config = dict(
    n_layer=14,
    d_model=320,
    n_experts=16,
    experts_per_token=3,
    d_expert=128,
    d_shared_expert=0,
    activation='swiglu',
    moe_layers=[0, 1, 2, 3, 4, 5, 6, 7, 8, 9, 10, 11, 12, 13],
    router_score='softmax',
    normalize_top_k=False,
    routed_scale=2.31,
    balance_loss=0.000986,
    balance_bias=True,
    router_z_loss=0.001,
    router_bias=True,
    init_std_router=0.00618,
    lr_router=0.000686,
    vocab_size=8192,
    norm='rmsnorm',
    norm_eps=1e-05,
    tie_embeddings=False,
    optimizer='adamw',
    lr=0.00082,
    beta1=0.9,
    beta2=0.98,
    grad_clip=1.0,
    batch_tokens=[32768, 65536, 131072],
    seq_len=256,
    train_tokens=237900000,
    steps=3796,
    dataset='wikipedia_en',
)
Below are experts of layer 4 (counted from 0) of a mixture-of-experts language model. Rows are named router (the router's row for the expert), gate (a neuron's input weights, with its number), up (a neuron's input weights, with its number) and show model dimensions 160-319. Each number is 128 + 24 x the weight over its row's rms, rounded and kept within 0 to 255.
After each expert's rows: "mostly gets" lists some tokens that are sent to it at least half of the time. This comes from a sample of Wikipedia text that the model never trained on.

# expert 2
router [130 147 137 153 129 136 149 133 137  94 168 182  85 157 135 137 164 172 110 141 140 159  83  90 180 162 124 112 143 106 147  82 145 122 119 129 159 128 140 180 139 122 130 135 101 161 103 116 142 123 120 120 108 174 148 112 108 186 169 113 135 139 154 146 138 103 131 148  83 100  81 140 139 185 151 131 168 118 141 124 122 149 119  93 138 106 131 104 144 119 112 108 125  93 143 102 153 171  94 138 116 120 163 148 115  46 129 107 107 143 153 119 133 110 138  96 108 121 185 122 167 129 125 150 133 139 151 137 154 138 121  86  98 170 140 115  93 125 126 123 115 151 153 142  84 150 153 113 114 158 115 147 121 128 115 120 125  94  96 163]
gate5 [130 146 102 114 132 109 125 103 129 139  96 151 126 133 100 163 112 115 145 177 164 129 135 114 166 119 130 142 138 161 143  95  78 141 152 157 138 126 116  91 165  93 127 163 152 161 140 121 136 109 115 119 188 149 154 108 116 103 160 151  60 132 148  93 152 108 134 154 113 152 116 119 144 111 124 104 124 131 143 175 182 105  87 100  99  62 141  94 110 125  98 121 134 135 140 101 171 150 103 113  85 166 115 127 156 155 119  76 141 164 131 114  76 121 151 111 111 157 113 132 102 108  76 169 137 117 145  92 136  88 126 150 119 125 153 151 146 123 158 138  98 131  97 122 137 164  86 138 126 117 115 146 187 145 108 144 139  85 132 124]
up5 [129 114 117 116 140 157 176 126 148 100  76  95 118 137  94 130 125  94 101 125 152 146 130 128 152 109 132 113 114 133 170 138 107 136 146 146  97 150 132 150 120 110  83 149 178 131 144 134 131 111 126 119 155 157 151 133 127 141 150 132 114 102 132 117 140 128 121 154 140 135 178 129 155 108  77 109 115  98 166 123 115 136 128 177 148 124 126 156 127 134 134 114  87 128 162 172 103 179 103 113 113 177 107 135 138 107 149  95 114 117 128 142 144 159 116 169 123 141 108 134 158  96 137 147 134 120 102  94 112 120 122 112 140 162 104 131 137 111 152 135 114 142 134 135 129 138 138 157 150 180 108 123 148 149 140 109 117  80  82 104]
mostly gets: " located", "\"\n", "'\n", " ==\n\n", "',", " ===\n\n"

# expert 3
router [122  99 161 176 133 148  97 156 102 112 138 149 134 103 113 178 146 136 119 108 127 133 117 108 139 139 166 132 119 151  97 100 144  88 117 165 163 143 166 136  91 127 132 146 108 130 110 127 127 124 135 117 127 120 105 136 101 144 110 115 156 166 133 140 126 133 100 134 140 114  91 148 135 144 168 155 125  86 143  70 119 111 145  79 119 149 145  98 157 125 174 124 107  91 123 135 150 142  92 168 119 119 151 122 146 104 135 104 108 113 130 105 108 111  77 133 143  89 144 141 115 157 119 100 138 130 172 163 128 130 132  81 100 150 132 116 102 117 144 127 146 146 165 152 135 148 138 122 134 140 123 143 104 152 129  99 127 118 121 108]
gate0 [121  91 140 142  90 163 134 154 102 118 125  92 144 143 129 123 107  96 154 131 147 150 160 171 136 132 133 144 131 119 104 164 165 135 107 128 164 108 140 113  83 122 116 126 147  56 136  92 135 100  96 135 131  91 170 149 113  96 124 179 157 125 129 105 165 160  74 139 151  98 133 145 125 107 143 158 151 121 111 151 167 124 155 120 105 139  89 128  86 119 101  82 152 142 130  95 147 114 166 140 150 138 126 129 113 135 149 107 127 100 105 115 132 157 117 165 152 133 134 135 100 142 118  85 148 173 161 126 131 112 148 161 128  88 117 122 105 136 101 148 142 120 119 122 149 132 106 154 133 120 151 155 123 115 111 131 112 122 154 101]
up0 [156 134 137 162 108  93 105 118 149 152 106 110 110 134  78 122 166 131 149 138 130 167 134 123 146 149 171 128 114 129  89 118 164 150  93 149 147 118 103 162  85 121 115 144 147 103 136  87 139 104 141  71 124 108 143 150 123 137 138 172 146 147 137 154 150 112 112 125  91  68 149 152 107  85 109 134 134 135 105 125 171 138 144 153 118 174 151 149 121 112 126  85 111 122 115 115 149  98 159 203 132 114 148 100 116 149 107 119 111 113 110 125 108 136  91 131 122 108 150  89 109 122 100 141 120 136 137 147 121 136 141 140 118 130 105 123 150 110 117 138 117 142 139 166 143 121 165 181 156 131 120 147  75 136 137  59 143 134 104 141]
mostly gets: "ij", "č", "š", " Az", " ne", "ł"

# expert 13
router [143 100 140 127  82 123 145 136 135  81 121 157  94 171 185 127 106 113 102 136 150 155 113 113 135 138 148  73  81  96 128  79 162 119 117 145 159 151 143 156  90 124 111 135 110 171  95 116 144 170 104 112  99 132  83 118 103 128 141 108 171 154 109 156 119  70 122 157  92 126 118 104 131 138 153 122  84 104 170  87  95 159 165 121 168 171 141 121 145 132 153 143  99 103 135  96 129 144 128 140 120  90 128 147 128 123  80 126 142 103 116 106 141  79 123 101 133  95 130 115 134 115 171 107 100 115 131 152 146 141 112 100 105 153 119 110 100 124 147 145 137 134 132 151 109 154 137  99 164 150 122 118 102 165 150 139  96 112 131 156]
gate5 [132 161  95 195 121 101 143  92 109  95 155 184 110 121 114  93 144 134 116 128 154 107 138 109 156 173 132 116 108  89 103  90 133 105 113 153 135 136 154 163 141 152 130 131 128 112 109  96 131 109 107 113 111 104 156 135 110 134 100  93 179 143 131 192  79 108 107 114 127 125 123 142 125 113 128 129 118  99 128 151  96 159 143 120 126 144 160 137 137 126 159 162 115 132 150 149 123 140 112 168 132  73 135 116 140 123 139 136 115 133 108 139 126 114 124  89 127 130 115 113 107 120 142  94 153  99 128  60 184 108 115 129 101 121 123 149  95 118 151 125 126 133  99 123 117 119 177 124 144 145 146  84  79 152 123 109 106  85 126  98]
up5 [128 117 134 130 150 160 124 147 149 150  96  96 145  88 108 196 144 152 119 119 110 114 102 157 160 147 149 126 142 156 161 136 122 101 150 138 182 124 111 127  82 142 120 108 101 142 131 103 145 110 162 140 136 163  96 129 109 118 154 125  71 118 115  74 174 157 156 146  88 111 132 179 131 128 153 155 131 126 160 127 154 115 127 104  99  90 122 105 163 134 130 123 120 115  92 139 160 107 114 129 126 146 152 162 122  83 100 100 130 149 170 126  94 154 136 111 105 117 162 121 128 150 117  98 119 171 170 158  99 121 134 131 119 140 112 124  99 120 150 129  98 145 158 143 134 160 135 103 131 102  99 148 166 141 116 132 156 111 104 180]
mostly gets: " due", " University", " research", "omm", " Royal", " held"

# expert 8
router [130 109 143 137 103 162 154 153 137  97 134 162 101 122 164 135 147 168  95 122 144 170  71 120 162 119 141 100 122 115 172 119 129 101 132 150 174 132 110 158  83 141 139 161 109 118 100  94 138 158 122 112 107 161  93  98 126 124 136  88 131 143 155 136 143 112 135 145  62 122 124 132 120 141 145  93 135 102 159 110 137 162 150  73 150  92 137 113 126 133 170 135 127 108 128 105 116 154 126 139 130 114 148 168 131  82  95 122 124 108 140 129 113 160 110  94 128 114 158 110 166 144 145 127  99 129 160 149 157 142 130 125 136 120  78 130 127  87 142 164 116 129 175 149 111 140 118 130 125 129  91 158 128 121 150 130 132 124 117 158]
gate5 [113 121 141 168 121 143 101 123 132  95 148 129 142 156 128 116 185 124 145 104 164 145 136 136 119 101 160 122 170  99 163 112  76  89 127 142 107 138 124 129 105 151 123 168 169 149 135 125 132 156  89  80 150 154 122  74 150 156 136 125 153 156 132 145 130  75 107 153 126  60  99 147 112 120 149 113 144 118 132 142 151 113 146 139 165 165  98 121 109 166 166 132 121 108 135 123 113  88 126 140 144 175 113 123 138  83 147 138 112 147 170 140  99 138 181 127 204  78  99 127 130 110 131  94 127 105 106 150 165  93 115  81  87 115 121 125 152  54 111 152 108 128 118 129 155 113 136 122 174 149 139 121  98  75 103 145 120 139 124 107]
up5 [143 117 146 113 156 153 132 100 114 131 135 112 127 124 142 151 139 128 134 104 162 182 168 128  94  61 141 167 148 121 193  95  66 128 171 123 127 100 149 118 162 143 124 100 118 139 170 106 112 154 150  93 121 144 151 107 125 132 124 137 125  96 107 134 112 121 121 112 129 127 115 143 138  85 125 130  90 130 143 101 116 136 110  80 159 140 144 110 115 114 158 128 107 114 148 144  88  79 128 129 143 143 123 119 146 104 120 153 103 137 126 134 162 141 171 151 135 144 116 146 111 107 122  84 126 142 104 171 139 156  93 123  97 102 133 131 137 125 120 135 139 170  88 147 109 157 110 173 169 144 156 122 122 131 115 139  95 142 141 145]
mostly gets: " aircraft", " Qu", " railway", " production", " Racing", "°N"

# expert 6
router [125 146 106 155 104 153 127 143 142 110 170 178 103 137 182 134 163 159 145 118 109 132  80 110 142 120 138 101  99 127 149 134 155  74  86 197 112 125 136 154 116 158 154 151 110 146 135  96 149 105 126 117  86 158 131  97 112 187 124 113 156 132 157 171 147 122 143 150 117  94 103 151 166 180 145 136 156 120 113 109 104 124 145  85 141 129 147 125 159 140 117 116 103  97 100 120 112 161 115 116 104 126 169 122 141 107 126 111 150 121 158 125 122 119 126  79 101 123 183 113 143 130 124 147 112 144 170 145 162 129 130 144 138 119 114 120 122 127 153 120 112 135 170 134 155 163 144  78 142 116 113 121 102 119  78  94 140  99 141 132]
gate0 [105 111 127 179 122 116 109 118 115 137 170 138 104 101 116 103 142 146 155 141 118  93 120 114 165 116 128 144 116  92 124 116 171 118 158 121 123 123 131 131 109  78 118 102 147  86 163  81 104 123  99 152 161 150 128 110 152 119 133 134 126 148 103 113 116 119 118 114 120 118 116 122 141 131 123 128 104 109 146 105 132 135 172 119 148 149 106 126  95 154 122 153 130  94 140 135 126  84 129  94 140 116  89  90 138 113 138  97 153 127 175 130 130 133 129  71  91 138 131 110 113 170 132 116 127 157 153  93 180 115 164 132  93 123  80 152 158 136 144 137 128 126 142 146 137 102 146 123 113 107 122 145 134  92 140 159 149 113 156 178]
up0 [159 105 143 110 152 131 137 129 126 139 109  88 126 136 151 149 127 150 124 130 166 144 129 132 129 130 154 127 110 130 109 102 109 145 121 151 162 130  98 117 111 156 138 128  96 184  92 154 164 126 168 116 127 144  90 142  98 145 123 141 131 143 155 130 107 135 167 142 112  89 141 181 138 137 135 144 108 129 136 138 154 144  85 130 149 133 160  92 129 118 161 104  87 116 137  98 138 130 143 142 100 144 145 170 123 148  72 134 110 102 105 129 130 148  90 141 169 121 181 126 156 118 107  96  95 118 160 145 110 150  83  95 105 136 162 100  86 140 112 117 142 132 152 136 144 139 152 115 140 159 141 122 122 174 134 112 132 127 107 116]
mostly gets: " Street", "ki", " Club", "ara", " Brown", "č"

# expert 10
router [128  96 163 148 114 135 164 109 118 101 115 148  96 121 111 156 141 187  94 141 158 159 119  88 120 157 132 130 132 136 165  90 135  97 144 180 168 126 119 143  99 124 120 147 119 114  94 117 133 146 139 101 149 159 116 108 103 156 160 152 145 125 139 145 136 133 134 129 101 107 106 178 149 128 185 135 157 101 139 104 126 110 130  97 127 139 150 134 167 119 159 114 103  90 139 129 132 133 119 146  81 104 130 137 126  93  96 116 148 122 128 112 132 153 101  87 147 100 156 125 163 138 110 153 129  99 154 164 119 122 112 131  95 159  91 115  89  76 123 146 172 159 126 184  98 127 135 130 113 149 107 148  99 129 112 107 143  92  99 114]
gate0 [121  99 156 161  84 114 163 144 140 134 158 153 111 146 158 149 144 142 129 100 108 139 102  87 130 138 162 127 102 113 140 108 170  87 143 168 177 122 139 128 106 144 143 144  99 135 117 156 140 138 123 106  99 156 134 125 129 152 150 108 166 153 135 143 123 112 149 133  94  67 135 127 130 170 169 143 119 139 128 123 115 160 123  84 155 134 131 107 132 110 130 102 114 103 141 106 128 156 127 130 120 127 162 127 159 108  99 103 125 119 151  88 131 109 113 108 104  95 143  81 127 166 163 139 108 101 119 150 151 113 130 133 102 189  96 138  80 108 114 138 142 134 201 137 129 144 149  96 143 135 109 154 117 167 116  91 121 102 116 136]
up0 [ 91 141 150 143 117 123 107  99 133 174  97  84 128 134  96  97  92 143 130 147 112 105 172 108  90  99 106 161 112 135 120 134 107 182 181 127 166 103 110  74 132 118 109 133 138  79 158 164  93 115 128 127 143 158 124 126 123 117 139 152 110 107 100 122 127 149  96  97 138 120 177  95 117 122 157  90 121 161  94 138 171 152 123 119 106 143 109 163 113 146 146 146 147 106 109 158 133 121 151 110 122 129 105  84 110 126 136 114 124 117 135  76 126 138 130 157 128 125 139 127 106 106 118 129 144 124 120 140  77 100 140 163 130 161 139 169 105 118  72 122 185 125 120 157 155 102 117 143  76 168 114 132 153 110 128 127  88 130 142 116]
mostly gets: "\\", "{", " \\", " bound", " energy", " Sk"

# expert 9
router [104 116 130 171 132  90 143 135 133  91 177 126  99 142 121 155 158 134 102 106 133 115 144  91 132 124 178 130 121 106 143 112 143 103  89 170 124 142 142 127 130 157 114 123 124 147 129 128 134 130 113 104 119 115 117  87  90 163 152 121 136 151 161 146 118 104 167 144 133 110 118 163 105 158 117 125 113 118 145 116  87 155 114 103 111 131  95 100 158 119 128 121  91 135 130 113 151 159 100 136  81 137 135 139 168 116  95  77 152 128 157 118 115 130 123 101 102 138 126  77 152 165 131 128  83  85 150 140 170 137 100 139  72 154  99 135 155  79 156 131 165 144 163 147 103 137 154 151 179 148 120  98 114 112 133  69 147 107 121 168]
gate0 [118 154 115 152 143  85 114 144 153 165 141 123 135 127 132 133 133 121 153 151 107 126 131 146 127 137 112 132 101 137 133 120 156 115  97 114 123 147 112 125 115 112 110 141 194 118 116 155 110 122 109 119 128 103 125 117 118 150 119 168 202 156 136 138 143  81 141 103 142 127 104 128 140 121 136 112 156 147 148 159  99 119 162 176 188 147 106 147 142 151 123 134  87 132  81 142 158 133 111 140  72 112 130 115 109 135  87  69  90 178 136 133 131 137 156 114 102 108  90 112  85 112 143 100 147 150 107 144 128 155  94 104 112 155 147  92 110 144 161 116 128 147 114 110  95 112 193 124 138  98 131 122 128 132 105 118 134  60 129 126]
up0 [167 133 160 119 109 129 144 129  91  90 123 170 127 150 106 110 139 121 167  92 173 106 100 110 150 144 156 113 127  96 102 147 113 125 188 118 121 156 113 120 108 118 138 120 106  79 150 145 101  95 125 108 119 113 122 120  98 134 130  92  69 112  94  72  75 161  87 134 138  99 148 121 155 101 141 162 159 156 142 141  99 155  93 108 127 112 158 120 106 124 158 144 132 121 150  90 105 130 141  80 145  95 153 122 108 182 135 155 127 122  96 125 130 127 140 155 128 138 165 130  97 124 104 100 112 102 116 125 131  96 171 134 133 136  95 147 176 116 130 119 145 133 124  81 117  86 135 116 134 106 183 153 115 106  91 146 139 130 172 133]
mostly gets: " said", " well", " wrote", " goal", "|---|---|---|---|---|---|\n", " book"

# expert 4
router [115 112 137 157 139 125 116 148 134 108 152 178  62 154 166 132 127 122 149 128 110 140 119 129 131 128 149 142 133 104 114 115 160  97  72 152 142 130 171 168 140 157 163 174 141 186 109 115 156 163 114 134 119 137  83 117  98 151 159 106 123 132 109 146 151  81 133 156 108 130 112 124 144 182 156 143 125 119 175 118 106 130 126 102 144 179 130 114 191 125 168 109 100 131 111 103 125 155 101 108  83 108 141 131 112  94 123 115 159  87 134 146  85 122 140 136 119 115 137 152 145 121 167  92 121 106 122 177 164 166 138 113 125 118 106  92  88 125 151 145 109 166 151 124 113 139 134 132 112  96  98  96  81 140 117  99 134 138 108 162]
gate0 [154 113 142 130  79  77 184 115 152 121 125 170  74 111 120 135 113 152 122 127 164 120 162 115 143  99 102 114 112 123 112 133  91 123 161 115 122 162 122  98  99 108  98 104 110 135 110 147 114 113 125  98 124 132 146 149 122 149 118 142 179 152 146  57 136  76 143 135 132 142 146 111 118 126 125 101 133 105 175 139 156 130 143 137 136 128 123 113 138 110 148 132 127 135 189 163 128  89 120 108  86  99 137 186 140 170  82 101 132 133 124 126 133 154 138 117 128 108 120 112 123 132 138 164  93 155 107 128 111 142 117  80 128 157 162 121 129  75 138 128 156 107 140 129 116 139 128 107 110 104 112  93 130 139 106 123 116 103  83 103]
up0 [149 132 105  93 181 144 142 104 131 117 169 141 135 140 148 116 145 128 128 109 171 150 153 120 153 143 136 137 163 113 145 161 136  90 137 142 136 146 154 133 154 113 128 137 188 103 134 111 106 126  75 138 162 128 131  84 146 158 153 100 131 111 114 127 100 109 131 118 109  86 135 118 126 120 149 165 170 149  89 122 175 139 122 108 131  87 133  94 174 116  83 132 138 118 136 149 169 150 103 118 129 138 138 135 140 114 114 153 169 141 145 154 126 152  98 123 141 104 152 106  92  85 112 108 128 115 165 154 120 119 168 145 153 143 117 165 105 147 209 123  98 135 105 155 129 125 131 112 154 158 113 135 168 157 117 116 125 127 168 131]
mostly gets: " Democratic", " government", " Party", " politician", " Saf", " Republican"

# expert 7
router [140  88 142 173 127 105 129 125 153 104 138 147 121 118 160 152 122 148 126 105 106 133 117 128 153 139 159  87 108 126 122 105 132  87 130 149 117 125 168 152 106 178 144 147 108 179 133 116 127 158 145 114 101 124 103 142 102 122 116 113 144 156 165 166 126 127 162 143 110 128  94 133 129 149 144 140 104 136 143 153 103 126 107 108 145 110 155 103 135 133 155 117 112 101 132  84 131 158 135 171 116 108 125 153 144 131  99 106 102 108 167 140 108 114  90  95 103  94 125  95 139 161 144  90 128 123 155 106 149 149  93 115  98 134 107  86  67 120 131 138 105 162 130 110 138 132 166 133 116 117 125 128  77 182 115 110 158 127 123 165]
gate0 [126 139 131 156 103 128 111 107  81 157 162 141 146 113 176 132 153  98  72 103  91 131 114 114 117 129 163  95  70 125 135 155 179 118 101 158 137 112 104 107  95 127  78 124  84 140  96 190 139 121 152 114  77 168 113 127 153 133 147 108 118 110 153  93  92 136 125 154 128 141 159 168 109 142 176 124 111 109 152 119 107 149 118  99 146 161 124 156 138 125 123 109 132 100 168 129  99 109 105 119 162 146 118 130 123 148 117 175 146 117 144 131 116 106 119 147 101 159 154 116 140 130  88 136 118 133 135 171 101 146 174  95  78 140 119  96 152 147 101 141 138 138 156 155 148 145 157 122 141 145 119 118 133 142 100 135 144  74 104 165]
up0 [113 106 120 104 142 138 115 124 101 110 153 151 146 133 142 104 133 167 127  96 108 131 130  95 110 158 164 122  95 141 117 111 187  83 158 153 152 129 124 147  68 104 126 111 158 175 109 118 113 172 148 149 110 139 126 139 137 106 109 129 156 131 167 158 113 112 169 127  63 149 122 128 103 107 127 131 150 147 105 100 118 116  88 112 141 178 120 157 121  88 141 130 112 116 123 151 135  91 129 154 122 100 158 167 121 116 116 167 172 102 146 163 111 122 109 114 120 129 102 126 138 120 181 102 134 132 113 163 132 113 129  94 133  98 155 129 107 145  98 175  99 122 111 160 137 107 148 133 153 143 133 122 126 150 128 145 159 100 122 120]
mostly gets: "′", "°N", " November", "″N", " Democratic", " population"

# expert 0
router [164 151 154 136  99 117 183 153 154 122 145 116 144 139 136 158 154 128 101 106 134 165  57  99 184 141 198 119 129 138 178 132 159  83 111 148 123 127 132 153  67 143 133 147 123 182 130 140 167 139 123 119 112 131 126 118 128 138 156  85 138 125 141 119 118 114 158 152 103 106 104 135 155 140 133 165 143  95 158 165  93 160 126 148 130  96 129  93 155  78 148  83  70 112 131 153 139 142 129 155 141  87 139 132 129 121 126 135 112 126 141 141 111 116 110 129 132 100 143 107 122 132 150  93 122 150 111  78 142 123 120 124 143 112 107  78  96 139 138 208  90 132 140 138 130 142 150 104 164 117 113 136 140 113  98 121 114  73 104 136]
gate5 [107 112 138 160 100 136 108 143 104  79 135 130 135 107 154 118 146 125 109 147 128 115 139 158 132 129 134 150 133 124 140 138  81 110 107 147  82 133 153 121 120 153 123 161 110 115 147 121 110 118  62  95 154 150 144 152  90 155 130  89 122 136 123 115 168 112 141 111 150 109 142 186  98 112 126 116 148 124 165 120 125 112 131 109 172 113 140 112 138 148 133 114 131 114 138 107 159 134 138 121  79 141 122 132 167 141 117  76 153 102 145 120 118 129 115  75 125 148 110 121 167 182 168 105 121 113 158 125 137 167 114  69 153 160 134 124 110 163 120 170 108 147 109 127 104 111 144 111 133 141 145 121 101 121 140 129 159 131 116 143]
up5 [143 166  96  70 114 107 156 152 160 113 157 101 148 132 160 164 151 130  79 144 125 147 106 119 127 161 142 140 114 139 106 164 145 107 130 133 142 141 130 137  68  97 131 106 133 163 148 116 185 118 166 144 153 109 112 121 128 123  91 118 117 115 132 128 105 138 136 162 116 111 158 185 131 124 137 138 113 123 103 115 158 145 130 120 140 129 142 122 187  93  96 130 100 134 147 116 115 134  95 127 166 165 106 120 135 113 150 165 124 121 153 111 116  90 106 114 119 106 117 135 131 122 145  85 119 129 134 118 137  83 145 128 167 100  91 106 129 107 136 120  97 108 168 140 116 165 132 105 159 116 122 103 160 137 118 113  84 100  86 116]
mostly gets: " football", " Championship", " Cup", " match", " League", "'\n"

# expert 15
router [128 122 125 139  94 115 129 157 140 141 162 154 136 164 192 141 158 149 141 129 161 139 112  96 166 133 142 109  91 118 166 150 145 100 119 163 123 174 137 170 141 138 124 159 122 117 120 103 152 119  87  84 100 140 134  68  81 177 123 116 117 173 161 169 136  87 139 152 101 102 121 135 150 152 120 134 108 150 133  93 120 132 114 113 136 140 134 117 176 113 122 129 103 122 132 120 171 143 113 108 125 142 156 139 185 128 116 130 160 103 139 121 130 105 135  99 118 123 157  88 139 156 133 113 103  99 171 141 168 166 158 149 143 121 109 134 155 117 193 135  90 127 150 146 141 156 124 117 157 120 121 143 126 114  85  94 120 118 136 141]
gate0 [136  78 130 134 153 135 152 139 144  90 124 116 122 172 144  87 133 183 121 121 142 142 147 143 121 152 127 131 155 163 125 128 132 139 111 156 108  98 151 185 122 181 115 157 139 120 138 106 158 151 151 100 184 134 121  98 145 127 127 144 102 118 177 132 150  86 140 123  92 108 142 156 130 127 116 160 128 121 130 115 156 119 166 115 120 139 121 108 126 136 150 150  80 114 141 121 166 123  89  93 101 136 150 115 118 138 126  91 149 151 160 170 122 140  90 113 139 131 184 123 118 151 107 105  87 118 169 105 156 136 147 109 138 132 157 142 106 120 136 150 177 144 140 139 115 117 102 134 120 130 116 129 159 141 111  94 178 145 128 146]
up0 [164  93 120 104 155  95 125 121 114  96  95  97 124 143 122 132  98 130 138 125 109  95 140 135 158 149 133  97 131 139  98 149 135 158 115 109 123 149 148 169 165 165  95 135 170 126 107 112 131 135 148 127 146 143 106  81 127 136  78 119 107 132 161 139 126 111 182  95 110 159 156 130 101 119 119 147 123 130 114 147 187 129  95 143 132 131 121 114 173  99 142 151 113 150 137 118 124 118 106 103 120 130 147  93 158 127 150 134 171 131 146 114  98 132 122 132 151 129 196 153 112 165  93 101 146 136 137 107 165  97 150 131 119  81 126 133 110 126 112 140 162 136 140 123 111 107 129 113 106 142 161 130 180  96 137  78 138 122 120 113]
mostly gets: " film", " album", " song", " You", " book", " Best"

# expert 11
router [116 135 136 122 120  94 171 137 121 102 150 157 115 150 159 141 161 113 118  93 138 140  53  83 135 153 154 105 124 145 154 126 167 124  81 125 171 123 133 158 131 161 142 152  77 171  99 126 171 154 132 115  98 143 139 138 127 136 158 102 161 132 150 137 107 117 137 142 114 109  88 135 134 137 117 149 129 124 120 152  90 164 112  94 105 137 166 149 140 124 117 115 112 102 136  93 126 175 100 117 147 103 176 157 160 126  99 112 127 115 166 117 134  77 142 108 119 105 145  83 126 133 133 110 115 124 154 136 143 132 114 118  93 130 133 116 142 127 153 109 133 142 163 130 116 180 139  76 166 122  93 102 137 147  89 116 115  92 113 102]
gate5 [ 87  63 118 123 121 161 157 150 101 172 179 117 118 152 150 127 146 158 150 160 138 130 125 121 126 156 104 131 134 103  88 185 111 125 129 114 148 156 127 157 121 141 120 160 153 137  81 128 152 149 169 146 129 144 182 109 116 147 186 157 144 136 176 180 122  90 126 137  78  98 124 104 108 103 140 135 107 161 119 134 150 112 136 143 102 153 128 102 155 121 150  83 112 146 161 138 169  97 161 147 109  83 148 142 144 122 104 102 126  91 136 160 125 159 103 170 118  84 124 136  79 155 110  87 140 110 121 151 110 163 140  86 133 147 108 143 120 119 115 103 106 136 128 136 113 131 139 141 104 149 142 153  93 142 136  89 141 144 107 123]
up5 [164 132 140 138 129 130 117 125 125  87  99 136 119 123 143 127 159 169  82 118 174 129 101 117  94 119 164 110 132 145 180  65 127  81  82 166 124 109 128 133 131  86  97 162  75 153 145  90 106 105  89  95 128 114 109 146  81 136 119  96 131 111 125 120 119 155 117 153 138 144  94 120 143 123 154 119 132  81 150  98 102 142 132  83 156 109 124 122 127 136 157 156 116  90 111 113 132 153  96 100 110 106 114 118 109 134 120  82 133 159 121 110  93 139 147 104 138 151  78 106 168 176 193 117 104 143 118 150 176 101  70 128 114  98  87  97 130 137 146 173 141 171 120 145 115 135 140 140 101 126 101 130 111 149 129 143 107  92 138 161]
mostly gets: " After", " during", "After", " later", " up", " again"

# expert 1
router [100 109 120 135 127 120 102 175 113 148 148 158 123 128 145 132 161 188 120 126 127 136 109 136 144 143 120 105 108 119 151 112 145 113  81 131 115 185 116 149  98 181 147 155 116 134 108 103 183 128 119  78 115 121 108 134  95 164 123 115 152 140 140 170 125 103 166 157 103 108  98 146 121 142 189 131 105 108 160 105 131 121 176 128 133 146 178  94 136 152 138 134 122 101 166 131 179 151  93 132  95 108 132 158 146 107 137 107 122 115 137 157 107  94 125 103 169 118 147 109 175 149 110 128 123  97 173 170 164 149 124 107 135 127 135 128 103 103 125 149 131 144 166 142 131 204 136 137 153 121 124 133  89 149 145 121 147 131  91 131]
gate5 [144 145 146 107  87 150 100 166 130 140 112 120  92 147 211 124 132 100 167 128 160 134 123  96 156 129 141 119 121 100 121 127  80 117 156 128 145 102 128 183 140  95 113 113 116 176 117 161 123 153 115 149  96  74 154 114 134 136 136 157 141 161 121 168 122 110 142 107 125 134 108 102 115 172 134 111  99 124 143 149 125 115  68  96 117 119  79 103  99 112 107 136 139 141  86 131 158  91  95  96 138 120 162 168 120 124 133 105 159 107 161 168 100 135 124 142 108  90 140 125 116 127 106 146 110 149 106 120  96 132 129 141 125 182 110 133 130 114 107 129 125 145 115 126 133 121 118 114 126 150 152 145 110 159 141  86  97 152 141 134]
up5 [140 118  96 117 115 169 118 110 122 147  89 125 103 103 174 106  98  82 126 146 126 128 153 153 142 167 130 106 115 131 160 121  94 120 142 127 154 109  86 124 131 136 114 130 117 168 138 160 175 132 102 161 147 118 123 151 119  91 130 123 174 104 153 107 125 135 118 131 123  81 113 102 165 159 134 135 106 107 135 150 124 130 115 136 107 153 104 101 106  72 149 160 106 179 102 166 173  98 112 105 109 132 137 126 121 174 120 157 163 102 164 138  72 128 123 153 143 135 121 107 126 131 120 123  96 156 132 116 129 133  93 149 138 152 104 158 122 165 130 140 136 130 135 150 153 123 103  89 135 150 153 119 100 124  97 136 111 139 143 111]
mostly gets: " published", " many", " among", "(", " Preceded", " described"

# expert 14
router [156 145 167 131 117 151 128 124 109 105 116 163 107 112 130 126 116 163 145 119 144 143  70 121 164 142 159 136 107 179 150 103 162  65 125 167 186 138 166 155 104 106 103 133 111 142  95 120 131 130 130  98 108 176 110 129 115 121 148 127 124 152  98 103 166 116 129 130 109 102 122 149 160 155 176 153 127 100 137 120 128 162 137 103 154 105 165 115 144 130 117 137  99  54 125  97 114 178 132 123 133 116 176 120 118  88 103 115 133 122 139 114 148  99 122 102 139 114 165 114 135 152 111 101 121 144 159 161 138 146 112  74  96 153 132 122  76 126 154 152 100 130 171 153 108 127 172  87 108 142 113 170 134 155 103 143 116 116 127 144]
gate0 [143  69 140 146 180 106 178 132 114  84 126 138  98 151 136 106 135 121 121 145 137 137  92 151  97 135 109 115  84  90 156 146 119 121 146 165 171 135 147 142 149 128 118 126 123 144 115 182 153 107 147 132 127 162 115 124  87 144 146 123 105 132 111 174 109 128 114 107  96 118 149 136 144 157 173 149 111 164 141 133 158 167 146 131 121 146 166  83  92 140 157 122 101  84 179 105 124 124 105 126 141 117 159 153 103 117 139 177 139 128 180 114 105 136 130 149 141 129  87 124 118 168 118 130 139 116 176 165 111 137 118 136 161 172 139  82 117 129 110 159 115 115 172 115 107 146 146 109 129 141  99 137 111 148 131 165 131  95 111 128]
up0 [131 116 173 121 171 130 141  92  76  95 138 126 138 174 119 146  93 104 123 173 165 131 108 154 100 159 110 141 106  91 127 138  85 140 168 137 160 135 113 143 149  98 111 108 158 161 131 176 106 122 119 148 165 147 136 109 112 139 126 121  85 104  99 108 116 136  97  86 107 145 142 112 131 123 145 151 145 173 119 152 191 149 109 130 148 109 162 133 107 128 145  86 123 128 151 101 104  91 117 112 142 116 151 147  95 113 154 138 118 138 164 129 129 163  95 164 118 143 113 145 108 151 114 116 141 129 152 162  78 123 126 117 174 147 129  84 147 110  91 115 115 139 123 106 130 138 142 108  92 109 137 132 124 175 105 151 140 136 139  82]
mostly gets: "°W", " Army", " There", "ask", " man", " War"